{"n_layer": 12, "d_model": 256, "n_experts": 64, "experts_per_token": 2, "d_expert": 160, "d_shared_expert": 0, "activation": "swiglu", "moe_layers": [0, 1, 2, 3, 4, 5, 6, 7, 8, 9, 10, 11], "router_score": "softmax", "normalize_top_k": true, "routed_scale": 1.5, "balance_loss": 0.0182, "balance_bias": false, "router_z_loss": 0.001, "router_bias": true, "init_std_router": 0.0184, "lr_router": 0.00177, "n_head": 2, "n_kv_head": 1, "head_dim": 128, "vocab_size": 8192, "norm": "rmsnorm", "norm_place": "pre", "norm_eps": 1e-05, "positions": "rope", "rope_base": 10000.0, "rope_fraction": 1.0, "qk_norm": false, "attn_scale": 0.0884, "tie_embeddings": false, "parallel_block": false, "extras": ["capped logits"], "init": "normal", "init_std_qkv": 0.0254, "init_std_o": 0.0, "init_std_up": 0.0254, "init_std_down": 0.0, "optimizer": "soap_variant", "lr": 0.00246, "beta1": 0.95, "beta2": 0.95, "weight_decay": 0.06, "lr_head": 0.0059, "grad_clip": 2.0, "warmup_steps": 200, "schedule": "wsd", "decay_fraction": 0.609, "decay_shape": "linear", "final_lr_fraction": 0.0, "batch_tokens": 65536, "seq_len": 512, "doc_mask": true, "train_tokens": 562400000, "steps": 8582, "dataset": "wikipedia_en"}
Below are experts of layer 2 (counted from 0) of a mixture-of-experts language model. Rows are named gate (a neuron's input weights, with its number), up (a neuron's input weights, with its number), down (a neuron's output weights, with its number) and show model dimensions 128-255. Each number is 128 + 24 x the weight over its row's rms, rounded and kept within 0 to 255. Numbers have three digits each.
Before each expert's rows: a language model's description of what the expert responds to. This comes from a sample of Wikipedia text that the model never trained on.

# expert 28
Letters and syllables inside foreign names and words, like Schube'r't, Verschure'n', Gi'n'za, Witt'ha'ya; also Arabic script fragments.
gate0:107118085146131124134115136122079150103163105124129088144087085131159127161136142131123128152079102117116134095147142103128153112145136098112133120148123120143109130123130167094112106147133112110116156135103141096082163140154179133144124127138117135135151173132134116116128110074090116154103126120157132125140190144135103100099144146145078122093100138115134140118127123146148145138173
up0:143112145106152125118119117105172110177090152157118168114150142138100182076113107136104131134174147088148127148091122111107105151102125115162104143085135125125141113104126088163160155117087140134133094133154134175160104110115109140111143124117151123109126115121126143166125137169144117081171104129084124128118078118114170120119099115120161115175144123142121135131110147135113137140090
down0:174113153115150117132120091180109131110148132124155109135093084103144134123125090160147117159112122130118164107101135134118130133156126145160105119123144103100121120121188161117146090117148118189102147138126136120139132106119106110143097129135140112132140096134149148172131108151110162159073147120120164139108201108188128127114159137094145133121125096133116163137174106090135162135142

# expert 42
Single-vowel or short word-final pieces ending names and words, such as final-e, Zegn-a, Raf-o, evacua-te.
gate0:134126125138084146177138139120166098103154090120118116129129121149098117111137154115129149166096138122073111083153194114139119145114140149158133138132105103126136157142117136159108133141107167126129192128119171091118099125114139126127122123146112110125146143149128134131111115171135104109159127129090147107169131105088116145098129119126125143104131126173125125133155161116083126153121
up0:104096137158080126152157099136099104120131142137137099104130069156109132132129129147151120170143061151127122123113094144109123081134135128161139105130144113107137121155104150153078118125123118160103181138097156177138113114113079102113116159145121163158146112125093146128136084146123146108155118162098105090072148126092164105151098147123143152109109105135095148137145110153122131095107
down0:108185150116157121116134186102128120071133086141130146121122147083130160153098130102134158133124122162128157158159159163156154105110140097108153109102138157116138145137089109147142128140146153115140087133127091116074110122094123153181144147125112147152097111106099113127117154134108102087182139122181142108128127140115097168133105136153133146153118123204147137129142127099109176098104

# expert 34
Mostly "to" and "as", also "also", "not", "into", "later", "than" in running prose, like "in order to", and adverb endings like occasion'ally'.
gate7:099129126146122111129117096115152130148099075116101154131114135099158136088088178134126097158112116095145131184141124122124109114113082137152102082165162126197133123113107093136111110141124127175125153131118147117114087109121118118148147082122162123137137164152121124118124143165141162139134155095118089133154093122138154138127148114139169177140111103158123143087103156150149151140123
up7:118142115170121104122127109151128132133111103120112162131114115107126163082120175118128100175124143131127098180138110133112127112132070141135106123184129106205130134117117105122059101165107134146150149123104161126119124120118129112163110075143149133123145142124130149133117131140142157152158143109101086117191099128143154115122119100136150167147094081163110168100118158146132137158106
down7:134152098161155117078121110132121101100127159132119136124130160121127120135143118118131113141100113097114148151088098128155115160090159109076148128147143106138113165122143172101153147094104106159126128127132123100115135145148088116133107137114137131137107134074121156083135108139124151148121110190098147114097140124127156160107108137139163069117072150142122149120138089089105113123123

# expert 21
Last piece of a split word, chiefly -ing endings (withhold-ing, deteriora-ting), also -er, -ng, -ce, -y, -us.
gate0:111168126123104165102167124160088130135122139100143117167100178112122117145130102112138136114118138170119120107117139184089143144132105164102128122133118128141147138129092101147129158119135143116111133117136087127109148178165103107111141092167115158135136134110143063142124123134133179101158114140173134114135155125103172130165145131110171102146058092125135125164094152177127097151106
up0:129100092128137098120157124165150115113098143137117115134152129139134103101127158107073132122148121119118101123136143118108108109151105143135110074127181117156148171063115154126105113112116122132118141139149131145163122123146134115140135145124124117098106119145166137122204117099140100153107116163167116133161146127160084128108153138086105131178157139140130162139145106156134128147092
down0:123143127090106125147142127159134158169141125070124164112111103127143134162115107126151158136101120146175124069108110108152128125148130111154153151097179167143109132150082121133123119133100164118077117159083132140098147104120154122108129175133149140157130144107099173118122184152157156160128123130130083106081115117114131150097162122141147177139112183122114112113098142157065167121152

# expert 7
Prepositions right after a verb or noun, mostly in sports-career text, such as signed with, lost against, used for, built by.
gate8:139152153094140132125122096137111137143104127141111153115138114123130145106132161104135108122135139073156124143126096108114112156180161135141106090145126175179104136077136143113145166118139113128128145115092157128098132152134116160138106173119170080093138080113124179114118122137103146167139131137141114167109123142146108127134130120162135103104093120066122129135106159179152138130090
up8:099146135116123120135131103141099127144098116160121149094121131133139160124134139109143091147130133081152109136131098108121114122137161128147116092149094135117119158098138121137123156170146112126109133106116145130079133170141127158126107156130157089122143102100114176138134143140086126149147157123176121157108124153166078137143117127159155119111148128038157138124113135165157152137107
down8:087112069123127113165117134132076138127093168166155116097152122144095126112124115141060131140142120121140182143137118185163140116088142131092111142141111127101120106113154143148099137129148151144118138139075108143142144126143100144104091120131121147154137148134156132122119122116120171132146113120136169120115153114129160098126093162165129119091156107115101142077124162127161129133168

# expert 23
Table pipes and spacing in numeric tables, plus scattered name endings, commas and adjectives like Spanish, Democratic; little in common.
gate0:095151156147147085118149123134165164142175139115165124122150103208142118148118127110134125122133129152087176110095106093110120136100150190109128102127134100127125164131139108149096101148114155161149135131143135099132102112121162115112143128132145102180150125140138091076147114134125133122118095123067116130116114115149138078105109128132140117127108146146122113132129108155153122118139
up0:114144180165160098155129125180118137138179144135110108071130123146115084085143126117103134150071144142146112138116100139134116128141131117119133135139157127143125162164130102127116103115094110143134106090138093107120117184111141146148158122159127103144126135119124152114148129164155085131103109143079071097094112113151135159153123161108139150160129111116127125109140130132104129120146
down0:166195117143100139092100170142156167101100140127100152118130097132140171138112137166151157142100167142156138105082108125144076169104120125099105151141154074149147109152136137154138108111104148168154110114116157176167123163112133113108110128140134163135127107117103133182142154158097153117134128074111180109134120145148122149144133124161147127136124108112098116134107130129159128122124

# expert 33
The pipe separator in wiki tables, especially after text cells or at row ends, e.g. Retired |, 2022 |.
gate0:083124100096115145125066140161168137143122129115091158119116138087116071131161140107130147068087115151151162097097131113122097117094124125104088097130140155109122142157165099129120143131108163144136170109126086106136109140101117119102119072094075133121153125138120115124121123097146149176138118119121142140145117128107132136122130155126116154063133134121089143160170130168144158115096
up0:105105089102126146110104133122150129149127136088091150121141123078125090138176129098118121068088122137149129129092155101121084140112142142129105137137114144088131133161173081130149131143130121121129142095138074114122123150116119108098129085113111111116165122142098120115128146079157124187128144098133114152120150139132115136150152159125115143072134152123114124185184171166168164148111
down0:111131162142143138125161144076144104140141140149113143116128126137121105131113095126104184127149146099169123124112100079140128164188115122145146173118133116119138101119107104099169200163112120095113108117148122112103095161122158121137146155117103150093110136095118128107151127156161099095094088137129155088142120179180115113153146130121090133106151146147120097137138100130168164144135

# expert 11
Prepositions after a noun or name, mostly of and in, also from, at, between, as in City of Detroit, some of his.
gate0:165111105116120102118119150109144103139175125143158162131101127131140122137143089117118105132128129128145162150100100113109149156162148124091128101102180126127161165154066150122108099133113106097116137129133139136157109114115095110130151155127099081171121032138130115138073110114133129083134176110126127107120137147114143152099125102124129135111126136142134086119126113111122129157119
up0:107137139133109108132126103136148097111136141166117155170093101114177112124096132125142151104141099124142102101119072134128098125121177167139135138121117155126160143089099149165125088124143115158111125145166178136080119118098161081125100113161100118112167080130186129141099133114160172149124160140131098132127110083080132085096105145154097157096176118120125124123107119131158158100140
down0:133152075165121092148128152138118146147138101165144094088127122146086184123165130094140124123106138136153099173119132127120158132147064096102114079128143160119097091132133151083121168080101185128107131161147077112125120132161124158151096112109165127142122127105136110125148133136068125147101151151154138131124156158121141135146122139132145116145097116129158107120174111123111123181140

# expert 55
Final pieces of Latin species, family and foreign names in taxonomy text, such as -oidea, fasciculicol-lis, crassicornel-la, plus found.
gate0:126120128119131107105110066126102113103110116101066150124161162120114107120188106147104148136142111115125107157130110115124102170139119108138153105140140138145113111094158121126154093133108180109130129103118114127145164150103140171116089138160164158173143096107115125149123148141112067132102149138112122124103097148162134132140161128138158109139109113090100107099105117134104085161166
up0:090103082130118171149136142134148145119144058083126149132148122117128161130147139181118103164122139102129089129132120113129136129129134181124131091118133149100162145093117153129102112148139165134167153135136164130146128141143164192128122121112155135155093112174145162101091145151114102110125130114118109137138123160146126101095152113133119140149103135099132132103132091122092151117102
down0:122097124132106096148109080140151130116080137142152142104151119113104136121150126131107123158117119138107129136142160120184134076118140104118111147121118129178113104138164141102141143132144116172142127101122151125117125136123129186123120089119132141135144101128140121155118081073125102108169151149137151146135127143091085143119114088143123140146146161166080158124167154137103116141127

# expert 41
Pipe characters opening a new table row after a line break, especially in minor planet lists, election results and track listings.
gate0:120142143150111164074136086153105136152130148117075101157112155103160154113139130137139118135081109114130101136091103127102145109127124140168141175100133094155132132132104097122110127124138157107154120147134120088125151099170095138146111092109111108098120145113104110101109125131154108155163109112118106138120138074101144153082114094143149102166123151163131148145108158090124131114114
up0:147112121114154109169106192100180103113140084109173153103178100155084151139113104123124155134165159139138149107161169115126116145149145112113101112135128148134138113127144143126148132126116095171122131144117118185140088162092170137103146132129136159142116090151127122133164184140142123113108111171122137135132112166149107096158163144110111157098134095078128129119126101169137124128136
down0:148114101189125099141126138148109150116117117201145125123117093138157130136138124161131113121132137124162107113128060131105146118111127182165144132147147133130079173136127154123108092167120134159116129081131124112136152129134141084105125136107152094140130127116058116127094139114090119098102140131123137147143120117154158139099145159124159102131156112151133103126094159129104152106143

# expert 61
The verb be and indefinite articles in defining sentences, such as was a Filipino journalist, is a Jordanian club, an increasing.
gate7:148080123111087098147158124139146151136130111149147107164142079096135108166118101127089131132148138110111123123136102131091134152095083126104136113136135144146148096085078113094144131190063131152107121139120137146146159139149117122105167151102119100100134170133147171105137143131165135145094095176114132147112162112140156109115144136133113140141162125135107069110150145100089110134108
up7:127108125103138131149139101156145131129114126135091113175154143118118143160136089141068156123140154128106143127134168106099141148108081141136132104152076143179127131084122168128147122151066143114153127101115111136095099091184121136137112151132150095099146137141132122134156126122170155104143109156121126138116111135109171145133128164123091095163170142097129091068135150143092112104105
down7:118070092119163107143160126118151102113127122128140134144149103148109103138099102144124095126123152121116146133105165119113110077179107118138123140097141107150124111086134140189153083107092146080130124135191115085131104144157117116154083167170157146103125147152084145136090123146125125112150116127135109152171125110117122109105122130160113124073136116141143097142126112144145117113149